Weights of a small mixture-of-experts language model, trained from scratch on English Wikipedia.
Training: a variant of SOAP for the experts, 492M tokens.
Below are experts of layer 6 (counted from 0) of a mixture-of-experts language model. Rows are named router (the router's row for the expert), up (a neuron's input weights, with its number) and show model dimensions 128-255. Each number is 128 + 32 x the weight over its row's rms, rounded and kept within 0 to 255.
After each expert's rows: a language model's description of what the expert responds to. This comes from a sample of Wikipedia text that the model never trained on.

# expert 33
router [ 88 119 164 141 162 107 135 168 104 203 212 113 166 114 125 123 160 142 169 119 139 128 144  99 174 148  80 154  85 125 158  95 134 177 141 180  86 144  93 140 133 160  94  49 116 179 143 151 128  91 164 109  81  95 190 143 175 110 163  92 141  77 158 124 134 129 118 100  67 139 147 142 181  73 138 135 105 137 141 108 102 159 143  52 149 110 127 120 135  90 126 175 139 123  83  92 119 154  79 130 151 116 114 135 122 119 161 104 167 170 122 123 107 124 114 177 136 202 162 113 127 107  93 139 168 117 165 140]
up0 [111  86 130  97 135  87 177 144 139 149 105 139 156 113 116 139  81  78 134  84  71  85  97 166 140 136 146 126 121 157  47 151 103 103 146 140  97 129 162 148 115 164 186  97 153 116 128 158 157 102 138 119  99 105 172 158 172  80 174 160 114 128 125 145 135 134 179 129  90 147 143 150 147 106  59 120 177  99 110  87 115 120 154 117 136 163 105 141 155 139  72  81 131  95 131 124  93 142 118 184  93 124  66 126 148 173 112 119 106  98 117  85 113  92 113 119 110 191 131 182  70 159  61 191 148 120 148 126]
up1 [ 89  79 196 199  77 136  81 115 105 103 154 118 110 168  95  82 122 169 171 154  90 135 107 143 143 185 131 133 106 114 170 154  94 130 102 117 110 136 136 119 142 117 156  93 118 180  94 175 128 126 106  76  97  84 142 160  75 122 145 129  46 171 147 154  84 124 119  92 116  76 150 160 113 142  95  75 152 139 128 155 176 112 173 155 101 113 143 118 145 116 161 124  86  86  93  98 155  90 102 166 128 102 158 177 124  62  77 163 157  93  98  88 118 121 128 113 105 120 154 114 188 162  82 171 148 124  80 132]
It responds to: Pipe separators in wiki tables, especially header rows like Season | Team | Overall, and election tables with Candidate, Party, Votes.

# expert 63
router [133  66 162 167 119 141 182 136  97 152 178 123 143  89 120 102 113 112 166 116 157 150  97 188 148 102  87 131 115 129 142  91 118 152  56 192 159 111 122 159 133  68  79 148 148 118 161 171 106 113 192 168 107 124 132 151 196 170  79 118 144 121  93 152 117  91 104 103  94 153  89  44 118  82  60 118 138 161  68 138 150 118 110 140 187 120 115 128 111 158 178 184  87 146 154  76 161 180 181 101 107  95 185 160 129 122 139 100 135 140 101 162 159 114 164 138  96 125 144 162 136  90 152 150 154 144 167 136]
up0 [113  86 119 133 149 116  97 143 152 152 122 114 126 179 180 152 129  90  99 135  95 114 134 157 131 139  80 167 181 165 151 172 122 127 157 163 135 127 132 156 111 144 227 122 156 159 117  85 176  78 138  84 143 105 163 177 146 122 153 143 137  91 116  69 132  61  78 108 141 175 119 128 155 104 103 135 174 132 101 118 129  91 126 129 194 124 167 104  84 148  87 131 106 160 150 192  92 135  85 167 100 160 140 149  45 160 106 112 151  66 203  73 129 136 120 122 124 186  65 158 141 125 120  79 134 154 127 132]
up1 [137 107 127 192 154 134 126 116 120 123 119 170 107  93 141 132  87 113 177  83  72 134 153 146 117 151 151  99 104 150  98  70  85 167 153 111 128  57  92 149 144 176 105 125  56 134 104  93 114 141 162 141 169 164  66 182 160 183  57 152  95 159 111 132 139 139 145 145  92 159 189 139 121 125 116 141 136 153 117 141 142 167 142 110  95 101 127 133  66 117  99  56 131 138 125  92  93  89 129 141  99 108 152 132 105 115  84 105 150  98  92 133 125 186 166 154 122  74 119 174 166 172 136 100 151 143 136  78]
It responds to: Unit and count nouns after numbers, such as people, km, million, plus commas, slashes, dashes and pipes separating numeric data in tables.

# expert 47
router [156 128 163 138 109 150 195 188 116 213 137 201 138 114 104 136 113 145 100  74  87 120 124 129 116 179 212  91 101 111  74 133 186 161 120  84 119 150 139 168 143  88 121 105 104 145 116  90 108 115 144 124 162 133 138 133 105 160 144 103 153 182 127 200 110 176 108 113  98 145 152  97 122 142 165 129 112 158  83 120 133 112  91  82 155  96 126 137 123 184 176 156  89 168 131  97 122 131 225  91 200 116 162 106 139  85 101 126 140 107 127 155 125 133 168 152 119  86 104 136 119 194 209  97  70 118 138 162]
up0 [146 125 190 114 156 134 126 113 107 197 172  94 139 194 128 154  86 147  67 121 114 166 125 157 143 137 150 144 165 155 140 179  98 132 187 132  91 122  92 136  74 127 125 149  78 122 151 149 131 160 108  95  98 101 165 180 133  61 137 224 125 134 196 132 115 132  99 131 135 152 157 142 113  55  95 159 148 142 139 157 122 139 130 169 141 115 160 174 109 110  35 169 120 169 157 104  66  54  72 151 126 149  84 177 121 132 153 120 104 174 172 135  92 106 185  66 112 143 131 108 114 121 112 144 133 163 154 130]
up1 [120 132 150 143 161 169 106  77 153 213 106 148 151 214  66 123 137 127  69 139  89 161 131 129 116 153 199 148 109  70  76  77 111 145 193 148 120 103 115 146 129 151 113 118  88 122 125 126 196 107  90  99  66 106 131 105 107 145 101 169 108 141 187 126  27 113 131 154 145 136 118 154 110  97 125 120 187 177 151 155 103 161 111 112  52 180  91 143 163 155 115  80  82 146 120 116  94 170  85 159 198  71 135 136  46  41  94 146 158  90 137 104 133 154 143 118 140 125 119 144 111 119 152 113  88 143 121 107]
It responds to: Sentence or clause openers and linking words: However, There, and, but, while, According, plus up in up to.

# expert 36
router [164 123 136 173 162 128 196 120 135 140  68 132 106  87 120 177 103 128 199 123 127 103 182 169 116 146 144  86 157  95 141 161 179  65 158 118 112 148 122 131 144 118 138  95 110 129 118 151 143 155 141  76 150 120 110 102  73 186 142 119 176 161 140 137 151  80  85 137 116 175 115  92 115 137 107  72 123 131 186 147  86 129  89  89  72 129 112 157 136 135 123 129 109 109 205  84  97 155 147 113 183  81 119 121 140  86 122 121 108 117  96 177 139  82 167 166 148  74  96 152 128 167 127 149  74 108 206 149]
up0 [123  63 148 163 109  68 131 105 122 173 154 105 107 161 130 180 156 120 111 129  81  64 147 154 124 142 113  80 140 138 129 141 158 116 125 119 101 162 124 152 112 222  90  88 110 120 113 164 179 142 104 117 112  76 132 185 112 153 140 154 144 128 118 150 183 151  96 140 126 169 133 141 143 135 109 109 121 116 119 153 142 138 147 132 155 158 147 210 154 153  97 166 105  74 146 183 110 144  84 129 121 132  76 128  83 107 131 157 135 162 131  39  71 161 139 129 159  87  43 152  95  88 150 135 128 149 119 120]
up1 [119 143 163 180 104  98 152 163 153 121 142 146 114 152  99 128 105 146 144 128 111 173 150 168 152 153 100  92 178  92 113 153 150 140 101 145 131 108 132 133 111  78 121  74 120 153  97 136 154 150 163 111 103  37 144  71 124 144 143 101  97 110  79 182 108 123 183 119  71  91 113 110 176 148 122  92 179 167 137 121 162 143 121 157 147  99 143 146 146 148 145  83 102 150 125 135  86 174 106 163 141 145 111  88 121 102  89  79 122  77 138  96 112 197 115  94 112 109 156 175 205 106 165 139  77  68 181 170]
It responds to: Opening pieces of verbs and nouns right after to, of, a or the, such as achieve, agree, arrest, platforms, flow.

# expert 59
router [ 96 128 114 117 139 110  47 159 127 176 181 127 147 170  84 178 165 135 111 132 132  63 119  93 143 170  78 179 124 110 152  85 115 132 162 119 159  64 161 163 137  88  89 111 140 117 146 183 165  89 127 123 139 102 121 158 160 172  56 148 137 140 108  66 127 102 139 139 157 151 182 155 120 143  90 141 131 121 115 172 113  91  87 113  60 123  92 127  72  97 108 147  30 116 141  86 154 106  90  96  53  92 102 142 186  96 130  87 117 179 149 123  80 117  92  70 174  72 153 100 150 155 113 184 143 149 114  87]
up0 [ 98 107 111 119 104 110 122 133 187 162 142 102  88 181  31 178 127 126 162 121  73 100  92 103  72 177  89 144 159 171 143 196 100 144  92 159 114 113 124 125 146 123 158  95 149 129 154 100 138 152 125 117 155 127 164 162  91 168 107 205  84 155 140 141 107 154 106 125  96 156  98  88 158 125 120  98 186 100 145  76 143 114 133 171 183 163 158 139 161 149 107 129  96 161 181 140 140  96 112 154 170 168  76 152  79 122 129 113 184 131 100 127  44 122 132  95  79 112 101 146  62  98 138 120 154  76  75 147]
up1 [139 161 190 153 176 154 124  90 179  89 140 157 139 157 150 162 121 195 152 121  84 121 183 181  95 143 131 110 151 122 146 163 112 157 116 120 128 136  70 138 123 123 162  86  97 179 107 144 116 103 144 118 104  89 161 128 123 180 114 141 115  96  63 171 101 119 157 111 153  79  73 176 101 132 147  82 173 174 142 150 115 148 112 155 131 177 136 106 152 153  99  90 164  84 112 134 135 154  87 151 115  45 166 158 110 155 122 142 203 108 192 140  87 161 130 113  77 106 114 162 158 140  93 138 114 134 111 143]
It responds to: Word stems right after prefixes like sub-, con-, as in substance, constant, subjects; also inner pieces of place names.

# expert 32
router [190  95 148 127  93 167 137 114 164 135 190 177 123 178 115 151 127 133 155 143 132 149 163 162 170  88  98 143 177  86 161 121 151  53 136 173 124 150 122  94 115 142 141  81 161 162 196 131 161 106 181 140  80 130 178 132 195 203 137  93 125 130 107 112 112 127  89 118  60 147 160  61 139  86 118  91 106 218 120 144 152 141  70  80 175 130 133 160 147 152 149 150  87 115 127 148 172 162  91 113 160  92 116 148 146 104 131 112 115 102 123 133 132 139 108 113 124 119 185 104  94  67 143 145  59 137 168 116]
up0 [103  84  50 169 138 134 115  96 133 172 157 143  65 185 174 167 119  79 102  99 148  79 118  86 137 158  96 156 141 128  90 133 151 116 168 165  93 122 128 135  81 156 109  92 195 174 114 136 194 156 132 128 105 125 130 143 187 121 167 121  70 121 114 134 113 142 109 146  72  87 132 110 142 125 143 102 147 120 147 153 136 110 117 108 119 195 137 205 149 104  79  58 163 105 159 144 105  92 114 149  97 153 101 135 102 109 130 144 108 132 166  55  97 190 125  91 145 143 115 157 140 123 117 140  42 126  94 177]
up1 [ 78 189 185 172 169 180 147  99 111  90 169 152 168 134  86 164 119 165 119 165 155 152 144 174  97 146 118  88  79 119 111 140  81 110 175 151  96 132 144  71  57 131 136 123 140 181 165  98 117 117 113  59  91 107 106 162 100 163 105 108  67 104 136  69 102 177 144  78 142  63 137  86 148  96  90 138 157 189 128 115  98 158 162 185 113 123 142 114  90 110 123 122 103 130 183  86 169  75  99 120 140  93 115 144 128 113  79 101  62 107 152 112  82 159 127  87  99  60 135 107 145 154 141  63 156 148 126 129]
It responds to: Single digits, year pieces, en dashes and Cyrillic or Arabic characters inside dates and tables, such as (1857–1895), 17(74).

# expert 37
router [123 135 102 109 132 162  96 197 117 122 137 144 150 132 125 150 185 123 132 105 137 137 166 139  99 144 129 119 110 109  69 130 170  64 214  81 129 128 152 139 120 113 106  95 125 154 174 153 216 140 109 172 107 143 113 119 129 136  98  62  93  98  98 118 103  88  68 162 138 101 135  79 159  45 118 178  57 108  67 115 129 167 153  88  50  98 149 138 106  75 115 153 106 157  86 132 133 139  88 115  42 103 165 124 114 123 158 148 143 213 160 125 151 132 137  74 108 124 134 144 108  93 132 142 108 184  97 163]
up0 [127  63 129 117 115 152  53 112 109 149 116 100  96 165  84 106 117 122  76 130 126 107 126 168 141 135 130 127 106 138 141 122 149 116 171 139 129 111 118  69  84 158 111 154 144 163 101 144 119 110 114 103  28 128  66 179 178  39 176 198  78 154 148 116 189 117 148 108 148 165 101 134 179  72  79 150 163 185 130 226 121 125 178 149 149 114 111 167 112 145 131 144  81 126 128 193 118 118 205 111 120 148  49  98 144 129 110 146  92 125 143  90 133 168 146 122 107 206  84 161 101  99 132 133 143 123 161 176]
up1 [ 88 128 163 177 135 157 163 103 101 123  85  88  33 171 138  38 108 123 124 139 107 161 117 226 155 139 102 119 113 115 127 132 131 125 144 139  89 114 112 102 106 153 139 139 177 124 154 196 156 106 133 114 156 130 108 184 135 127  94 135  80 159 140 138 121 181 157 130 146 100 128 147 147 141  85  73 113 168 168 164 152  72 111 117  84 112 135  56 134 144  87  92 102 113  98 147 109  94 131 144 146  55 205 178 168  96 140 105 123 121 140 136 135 180 147  81 156 123 129 168 148 176 124  99 178  75 151 139]
It responds to: Short inner pieces like t, it, ad, y inside names and words, such as Wal-t-ers, gu-it-ar, Dec-ad-es, vis-it-or.

# expert 52
router [102  99 145 112 182 161 129 114  84 167 158 117 119 171 173 128 105  86 119  96 112 103 161  79 146 140 121  62 145 144  61 118 127 152 135  64  80 148 142 122 155 170 142 116 159 118 109 107 179 131 171 144 122 128 190 127 165 122 111 102  59  88  84  98  73  68  90  99  83 116 153 122 146 120  85 133 134 160 160 106 140 110 131  73 156  94 113 119 115 106 109 100 108 149 119  92 141 153  90 190 134 161 179 136 120 140  93 122 160 152 132  46 127 140 123 134 190 105 147 120 144 108 125  96 130 104 176 137]
up0 [109 159  94 122 157 128 118 142 223 108 116 118  94 136 116 151 158  68  60  93  84 114 199 138  77 131  72 130 162 180 166 166 101 121 150 139  95 133 114 105 141 153 104 148 140 181  94 124 145 125 182 143 142  98 166 139 141 141 130 122 111 160 161 160 105 108 102  97 101  96 134 185 170 138  95  32 165 114 113 185 119  51 150 102 135 157 125 141 131 129 132 152 122  77 100 135 101 110  92 132  89 167 137 148 100 140 107 185 151 122 191 148 155 154 119 148 129 185 149 144  95 120 160 163 130 185 132 132]
up1 [158 173 188 151 147 108  64 124 140 145 122 180 143 136 157 157 125 143 139 115  49 136 151 137  83 145 157 139 131  42 113 102 138 144 180  97 106 179 106 130 133  93  84  88  59 141 136  47 118 135 123  83 117 144 101 103  94 142 109  91 102 192 126 168  78 103  94 125 145 139 120  94 128  71 134 151 144 142 117 143 140  99 154 167  78 146 214 136 132 150 153 151 148 141 119 159  92 124 120 172 103  44 136 145 161 131  79  97 172 127 129 115 111 172 119 120  87 125 103 148 107  72 134 125 137 102 146 179]
It responds to: Clause-opening time words such as After, When, With, Following, plus inner syllables of foreign names, such as Su-ak-in, Su-eb-i.

# expert 38
router [ 75 163 132 137 145  83 218 160 122 151  57 120  98  79 145 101 163 164  86  84 151 107 137  93 104  93 111 126 136 129 140 130 132 110 128 119 110  82 119 130 157 188 154 122 166 149 112 189 161 138 113 167 123 147 123 127 135 121 158 135 141  83 104 132 108  93 171  72 121  87 112 122 120 138 167 171 208 105 101 110  88  89 122 159 124  56 122 144 100 127 113 137 178 168 166 119  97 170 190 125 106 105 156 163 147 136 125 103 156 114  59 144 134 113  77 181 107 101  69 117 155 121  62 115 119  99 150 163]
up0 [ 42  83 113 140 161 139 161 113 149 117  82 129 114 150 115 168 118 116 107 121 109 131 126 142 113 134 107 187 168 179 142 183  93 128 140 139 150 115  80  89 111 139  60 100 146 138  47 159 217  95 193 147 162  74 180 177 130 115 108 110 109 118 132  96 107 161 140 103 125 123 119 131 139 129 138 133 162 106 133 164 160 136  93  88 136 158 168 163 120 211 123 118  96 126 124 145 168 118  98 144  67 108  92 129  82  90 100 144 126 116 141 103 135 169  97 121 136 151 114 136 118 109  99 134  81 179 153 190]
up1 [115 145 142 139 116 146 126  97 129 149 136 174 107 143 133 114 118 122 150 166 135 158 116 185 154 155 137 109  73 117 103 142 101  77  96 149 136  98  90 107 163 113 145  70 129 112 136 141 125 130  88 116 128 132 149 135 108 144 125 125  67 178 151 155  83 142 189 109 194 146  59 117 150 110 105  64 154 103 107 132 150  93  94 102 148  77 144  84 140 218 102 145 116 143 138  62 112  82 100 133  94 107 164 119 120 100 110 102 161 125 120  66 102 162 157 125 113 198 118 184 118 151 143  69 147  56 129 123]
It responds to: Closing pieces of names and words, notably -ic, -is, -ement, such as Ton-ic, Top-ic, Wimb-led-on, lex-ic-ographer.

# expert 16
router [158 123 107 103 159 112 121  89 129 119 121 143 115 191 120 110 149 118 162 111 153 101  44 154  95 204 137 146 113 163  83 141 146 152 118 136 133 162 124 171 132  62 155 149 130 123 133 167 114 138 129 138 140 118 138 104 178  71 155 181 149  92 123  88  89 197 190  84 120 134 144 167 147  96 115  93 152 141 143 156 114  99  85  90 102 164 111 122 102 182  98  56 110 140  96 140 149  51  65 164  88 138 101 131 159 127  83 132 137 154 122 147 147 143 169 109 112  97 138  85  99  91 147 170 107  76 139  48]
up0 [127 120 205 135 172 167  95 127 154 134 199 110 136 119 131 138 162 112  80  65 206  89 215 186  78  94 152 111 157 126 103 151 114  99 235 150 132  79 104  96 153 123 100 118 122 134 117 107 136 135 130 102 130  96 137 194 128  90 112  91 116 171  71 124 157 122 187 106  87 156 123 142 159 159 101  90 130 106 112 131 153 124  85 165 109 166 122 137 118 118  80 130 128 104 120 146 112 116 146 174 129 148 119 151 157 159 163 149 143 175 164  94  85 151 136  72 192 106  43 164 134 120 126 133 114 167 174 132]
up1 [116 170 152 156 136 102 120  98 173 159 176 180 161 128 151 112 153 153 131 175  67 175 108 161 118 155 159 133  83 203 126 149 121 144 146  86 140 151 102 178 128 153  74  55  75 157 136 203 114 157 161  94  67 122 147 178  66 163 134 141 140 203 153 175 137 154 108  95 117  92 169 153 126  87 137 165 180 122 103 192 133 169 121 118  67 123 134 111 130 165 113 162 111 121 134 135 136  90  92 121 167  73 149 161  96 147 112 118  64 153 148  99 103 184 151 141  95 152  98 140 142 136 164  77 140 105  85 118]
It responds to: Table pipes, W/L result markers and "the" in sports results tables, plus topic nouns like film, battle, album, station.

# expert 55
router [145 140  96 140 142 131 128 124 118 140  98 180 124 102 113 163 148  96 103  67 155 113 103 123 116 181 147 120 102  76 101 104 143 101 158 113 156 122 162 130 138 176 131 117 124  65 158 149 120  94 110 154 171 129 164 129 183 120  92 143 132  90 127 106 102 117 181 135 112 124 195 105  98 142 162 135  86  86 168  99  83  95 100 128  86 104 142  86  79  73  89  93 122 101  89 131 208 162 117 147 113 130 177 141 157 139  96 140 130  98 122 125 114 114 191 150 100  89 194 109  79 107 121 139 154 142  68  94]
up0 [105 135 118 181 145 100 124 104 153 117  95 129  79  83  88 171 131 116 110 118  85  91 170 145 136 150 168  87 204 111 156 121 116 110 174 125 145 137  94  63 100 170 165  85  99 186  86 117 152  87 160  97 120 138  98 138 168 126 161 162 133  95 185  80 148  49 203 108  98  75 140  46 106 134 130 147 180  98 122 106 162 120 164 181 116 154 159 171 102 103  37 123 118 107 125 121  87 143 102 127  99 192  62 124 106 122 101 112 112 127 160  91  88 140  99 134 115 172 146 132 165  85  92  96 210 137 162 143]
up1 [162 111 158 183 136 174 132 125 162 149 203 105 152 151  69  94  98  53 131 185  61 116 118 168 113 147  93  96 176 122 159 146  95 114 158  85 100 127 154 148 143 186 150 149 121 177 161 114 134  71 124 120  95  86 154 107 121 110 141  92  72 141 110 176 122 115 154 103  77 141 137 149 117 159 111  86 153 170 167 174 119 129  91 143  42 119 155 146 112 136  82 114 125 122 180 105 126 111  78 199 177  63 169 110 141 136 118 112 176 144 172 105 117 172 123 152 141  95 134 138  99 138 110 125  95  81 180 138]
It responds to: Word pieces following a capital or lowercase g or s in names and words, such as g-eld-ings, G-em-ini, G-ush-ue, S-ig-rist.

# expert 15
router [ 78 143  54 120 115  99 109 152  78 133 122 183 119 166 104 115 130 172 136 133 128 113 142  81 128  85  79 131 154 187 162 133  69 151 124 111 128 101 154 189 138 159 158  90 116 138 169 161 153 147 144 128 119 109  85 162 153 153 118 138 116 132 119  67 126 159 164  27 124 123 125 105 155 129 132 146  84 128 131 174 132 100  75 153 126 163 100 149  84  70 134  95 172 136 123 151 110  70 120 143  65 145 133 179 156  73  83  93 148 157 186 144 114 108 105 122 150 136 110  75 168  81 150 174 149 119  37 124]
up0 [ 89 114 146 170 132 143  68 165  88 131 194 161  91 154 135 177 115 134 104  99 125  59 115 166 112 148 116 142  95  98 110 158 100 112 200 188 118 159  98 120 196 139 148 136 171 146  84  92 134 129 194 149 134  56 109 167 182 122 125 146  49 201 143 153 133 123 142  82 154 138 131 200 129 147  96 141 156  71 128 116 162  98 103 178 172 121 191 206 119 133 133 123 130 133 131 180 128 167 111 112 130 136  79 165  88 116 142 107  50 114 115  85  80 178  85  97 157  99 143 172 101  99 122 155 146 151 152  96]
up1 [135 105 187 186 136 130 172 148 151  96 170 103 126 171 131 144 130 137 136 181 121 135 173 157 133 160 140 142 132 129 141 101 107 147 136  48 147 124  74  78 180 174 125  90  83 124  73 118 175 154 146 140  80 102 160 153 102 160  86  94 103 184 142 165 197 137 123 134 111 128 144 186 139 165 106  40 174 139  73 115 185 138 137 124 162 137 130 152 159 193  98  94 140 101 176  95 101 129 106 197 124 108 162 164 129 110 119 128 134  73  99  71 102 125 134 114  94 122 173  97 144 153 130 112 197  95  82  90]
It responds to: Middle or end pieces of longer words and names, such as ann-ot-ation, Conf-eder-ación, Raymon-d, and hyphens inside names like Jean-Barnabé.

# expert 42
router [109 110 135  73 115 105 128 152  87 159  94 104 137  71 154  76 138 140 163  81 115 119 105  93 147 100 138 140 122 190 119 155 103 163 157 142 156 119 127 131 162 153 140 169 136 139 181  81 108 127 125 135  67  85 128 119 123 136 149 157 196 154 109 133  90 194 178 136 120 122  81 104 147 161 151 117  91  50  92 115  87 115 134 144  99 125 100 139 114  42 142 149 160 125  87 108 142 151 130 133 142 178 121 129 143 158 167 103 162 140 108 142 102 143 108 172  97 195 147  91 148  79 147 197  97 176 144 140]
up0 [110  68 147 135 123 112 154 113  99 159 203 126 113 106 157 163  97 138 126 114 134  74 106 104  90 122 134 185 157 155 100 125  56 107 191 203 106 156 119 162 141 182 116 205  90 130 174  82 116 169 159 120 127  73 156 149 138  73 107 143  90 161 145 160 180  89 157  77  96 117 118 151 136  97 108 126 108 113 127 121 124  83 134 123 146 154  94 173 159 163 115 153  79 109 114 176 155 115  90 145  88 163  52 143 111 153  47 126 177 141 143  96 142 164  52 158 193 126 155  96 138 122 133 152 138 127  91 119]
up1 [194 178 134 109 120  95 123 118  97 107 136 142 151 123  86 144 142  50 164 106 115 165 148 228 110 139 127  71 114 113 126  77 105 181 167 139 148 102  93 122 138 140 136 105 138 178 112 197  76 134 139  77 106  81  88 172 119 215 161 121 111 138 133 143 143 105 158 139 147  91 151 159 136 152  68 123 152 107 150  95 134 159 193 110 116  94  89 107 152 126 173  82  65 141 167 133 136 126 111 109 100  86 194 177 128 135 127 144 100 105 132 113  77 115 133 118 138 137 133 132 182 154 160 127 161  67 134 124]
It responds to: Demonstratives this, that, which and However, plus pieces right after Th or th, as in Thigpen, thallus, Thailand.

# expert 7
router [133 130 174 168  83 126 116 164  75 107 101 185 172 126  89 168 110 153 179  98 104 127 144 200 127 123 156 107 152 124 105 125 101  73  87 151 165  84 166 110 114  93 142  95 143 118 150 165 150 119 113 159  84  80 126  74 184 173 128 139 189 157 101 166 108 122 138  87  76 157  97  33 148 132  90 131 120 128  86 175  94 122 131 115 110 123 117 182  58  38 161 141 107 161 163 115 159 159 175  90 198 146  96 156 150  99 107  87 160 123 130 163 125  84 159 122 125 167 124 166 120 122 123 132  84 123 234 103]
up0 [101 120 144 137 150 102 107 175 132 166 168  64 121  98  83 113  73 105 106 146 124 110 142 172  87  99  80 152 182 193 122 139 143 162 189 120  87 146 110  84 105 168 106  84 149 197 120 102 152 158 115 157 143 125  83 125 128 187 151 196 127 203 169 140 141  96 143 188 111 126 168 123 187 138 104 167 117  92 109 131 191 151 101 138 179 142  94 217  93 154 103 167 100 162 190 206 126  98  85 112  79 134 135 145 114 156  82 148 125 169 173  74 161 132  86 167 122 162  94 140  88 132 149  89 138 167 117 152]
up1 [185 152 140 101 151 130 193 170 155  88 136 132 136 198 135  89 116 113 134 128  62 117 156 133 117 109 114 132 197 126 118 190 128 148 149 108 138 119 130  58 121 168 138 114 150 137 131 174  89  82 116 118 122  40  86 138 106 165 129 106 119 152 176 149 173 144 115  87 152  99 116 144 102 159 147 160 139 166 170 160  91 110  96 119  79 117 128 122 103 136 143 140 125 144 152  94  86  95 147 145 149 127 173 108 131 145 158 105 111  89 125 112 169 147  90 114  98 147 112 205 186 126 196 132 121 115 140 160]
It responds to: Commas, "and", table pipes and digits ending dates and years, as in "November 15, 1978," or "in 1822," in biographies.

# expert 54
router [ 76 113 173 127 129 128 160 194 175 134 143  83 194 120  88  96 151 178  74 120 152  86 133 139 108 118  92 201 132 173 157  93 135 139 140 165 157  81 137 138  82 148 120 100 182 155  70 181 133 117  89  78 124 113 160 110 148 149 161 155  95 153 145 166  97  80  87  90 185 121 155 133 158 145 113 216 126 126 138 180 101 114 164 125 141  63 136 116 125 143 114 154 143 120 179  67 149 169 101  78 135 174 130 145 129 137 178 114 118 128 136 135 125 119 179  90 134 120 126  83 139  77 164 111 142 171 131 138]
up0 [ 97  59  95 124 174 135  94 172 130 119 154  97 130 147 133 112 121 111 147 111 126 139  90 176 110 161 174 189 159 135 102 189 117 143 212 111 126  87  65 118 114 166 141 155 148 150 165  26 163  72 161 151 116  86 112 153 123 125 118 143 108 178 171  94 171 138 163 109 120 149 155 142  96  93  87 136 160 142  65 143 123 118 104  70 156 132  99 168 182 109 119 113  91 138 109 181 122 123 127 127  83  85 135 181 116 119 119  87 104 118 194 106 115 149 137  96 152 120 102 136  81 105 127  93 110 157 124 127]
up1 [124 118 127 126 132 140 168 118 163 119 142 131 115 169 132  66  99 123 128 105  98 155 159 143 112 118 188 143 161 172 179 114 103 111 136  56 127 113  90 199 143 113  98 134 122 110 105 190 163 156 162 121 129 112 181 128 125 167 140 154 116 113 177 127 139 101 146  35 100  77 170 134 126 131 131 165 161 134 114 143 148 118 118 140 118 140 147 166 126 206 106 121 116  89 144 129 155  90 151 156 155 150 206 152 120 146 134 106  75 138 134 104 127 121  61  53  98  92 101 143 154 176  68  76 121 101 116 122]
It responds to: Table pipe and semicolon separators in sports and election tables, plus verb stems like develop, stud, gradu, and pieces like ri, si.

# expert 28
router [112  86  98 152 112 120 111 164  88 202 106 184 178 134 112 142 133 124 121 164 161  96 169 138 164 174  67 114  88 132 161 100 124  96  93 106 140  66 135 162 109 127 155  55 153 107 116 145 135 133 117 140 119 102  89 142 167 109  91 136 113  57 150 160 157  93 106  78 136  93 111 175 127  91 206 103 117 115 184 142 101 123 141 112 137 103 145 123 139 168 155 155 116 141 166  65 110 171 118  85 161 116 138 150 139  91 140 131 191 167  92 113 158 135 121 115 119 132 141 147 169 146  86 138 112 139 171 168]
up0 [ 86 125  80 201 126 125 100 120 141 127 136 100 128  82 108 222 145  67  88 145  68 143 151 120 161 129 130 170 183 124 148 142 103 132 101 163  80 103 166  64 136 136 194 130  64 176 176 105 181 143  71 103 153 110 126 159 152 199 155 156  86 102 148 105 130 104 102 102 112 176 123 149 125 112 113 201 127 167 158 154 127  90 129 129 106 141 170 154 134 158 171 133 104 161  99 105  77 100  98 133  95 130 106 166 165 142 107 130 166  92 189  49 120  57  97 139 168 148 122 173  93 120 108 162 131 135 111 154]
up1 [145 113 153 179 126 109 106 152 136 170 113  87 120 211 130  93  77 106 143 125  59 149 129 191 164 179 123  56 108 136 127 138 113 168 128  91 156 107  94 139 137 143  49  96 117  82 117 207 205  87 191 103  95 108 109 136 123 124 180 144 101 150 154 131 120 125 186 120 131 101 116 190 134 139 132 159 154 131  85 171 100 155 137 113 168  70 136 133 130 173 153 138 114 137 147 145  94 156 106 102 124  84 151 133 141 134 109 157 151  68 123  87  91 158 127 137  82 119 131 152  91 147 132  54 164  38 107 129]
It responds to: Field labels in film credit and infobox lists, such as Production company: and Produced by:, plus "and" and stems like construc, govern.

# expert 29
router [ 94 141 110 131 126  99 141 151 146 110 103 142 143 111  66 121 148 161  91  55 141 116 152  92 155 145 116 167 131 110 159 107 114  85  67 152 129 105 133 144  97  85 161 143 115 130 138 137 128 128 107 147  82  92 101 145 133 157 130 185 128 100 117  74 144 128 199 124 137 113 148  97 191 145 201 104 124 124 138 137 144  94 138 125  44  88 112 109  83  86  83 142 169 145 124 160 135 140  85 145  67 182 117 125 102 110 138  82 108 125 177  96 154 119 116  79  86 113 171  77 142 103 136 135 189 166  75  29]
up0 [105 123 148 116  97 141  88 128 111 138 137 168 117 128 132 141 134 249  72 121  89 113 146  68 113  83 146 137 212 160 111 171  78 130 150 148 155 110  47  79 135 128 193 102 120 154 136  95 168 140 172 134 131  87  95 226 121 162  94 163 134 207 173 163 108 164 121 160 100 131 169 163 120 106 137 151 123 147 114  89 130 105 116 130 137 207 128 178 154 189 102  82 118 179 110 134 163 111 103  94 140 136 105 172  80 110 131 126 145 117 157 116 139 114  84 131 147 121 179 180 125 111 131 151 149 128 121 149]
up1 [160 141 145 157  97  81 156 134 171 101 118  54 162 152 106 125 120 139 111 118  99 120 141 182 130 149 124  93 120 131  82 109 102 115 148  85 169  83  76 116  81 155 149 102 102 154 102 190 104 104 120  67 113 170 144 150 143 169 176 168  99 228 118 123 124 155 143 116 141 104  65 122 119 163  87  90 154 147 145 182  89 141 129 158 139  72 129 157  75 149  85  50  92  81 129  71 116 115 137 190 152 112 123 112 109 107  95 160 158 114 104  77 100 153 156  64 155 157 107  96 119 116 112 102 168 104  99 129]
It responds to: Inner syllables of longer words and foreign surnames after a prefix or stem, such as symphony, cosmopolitan, Gutiérrez, describes.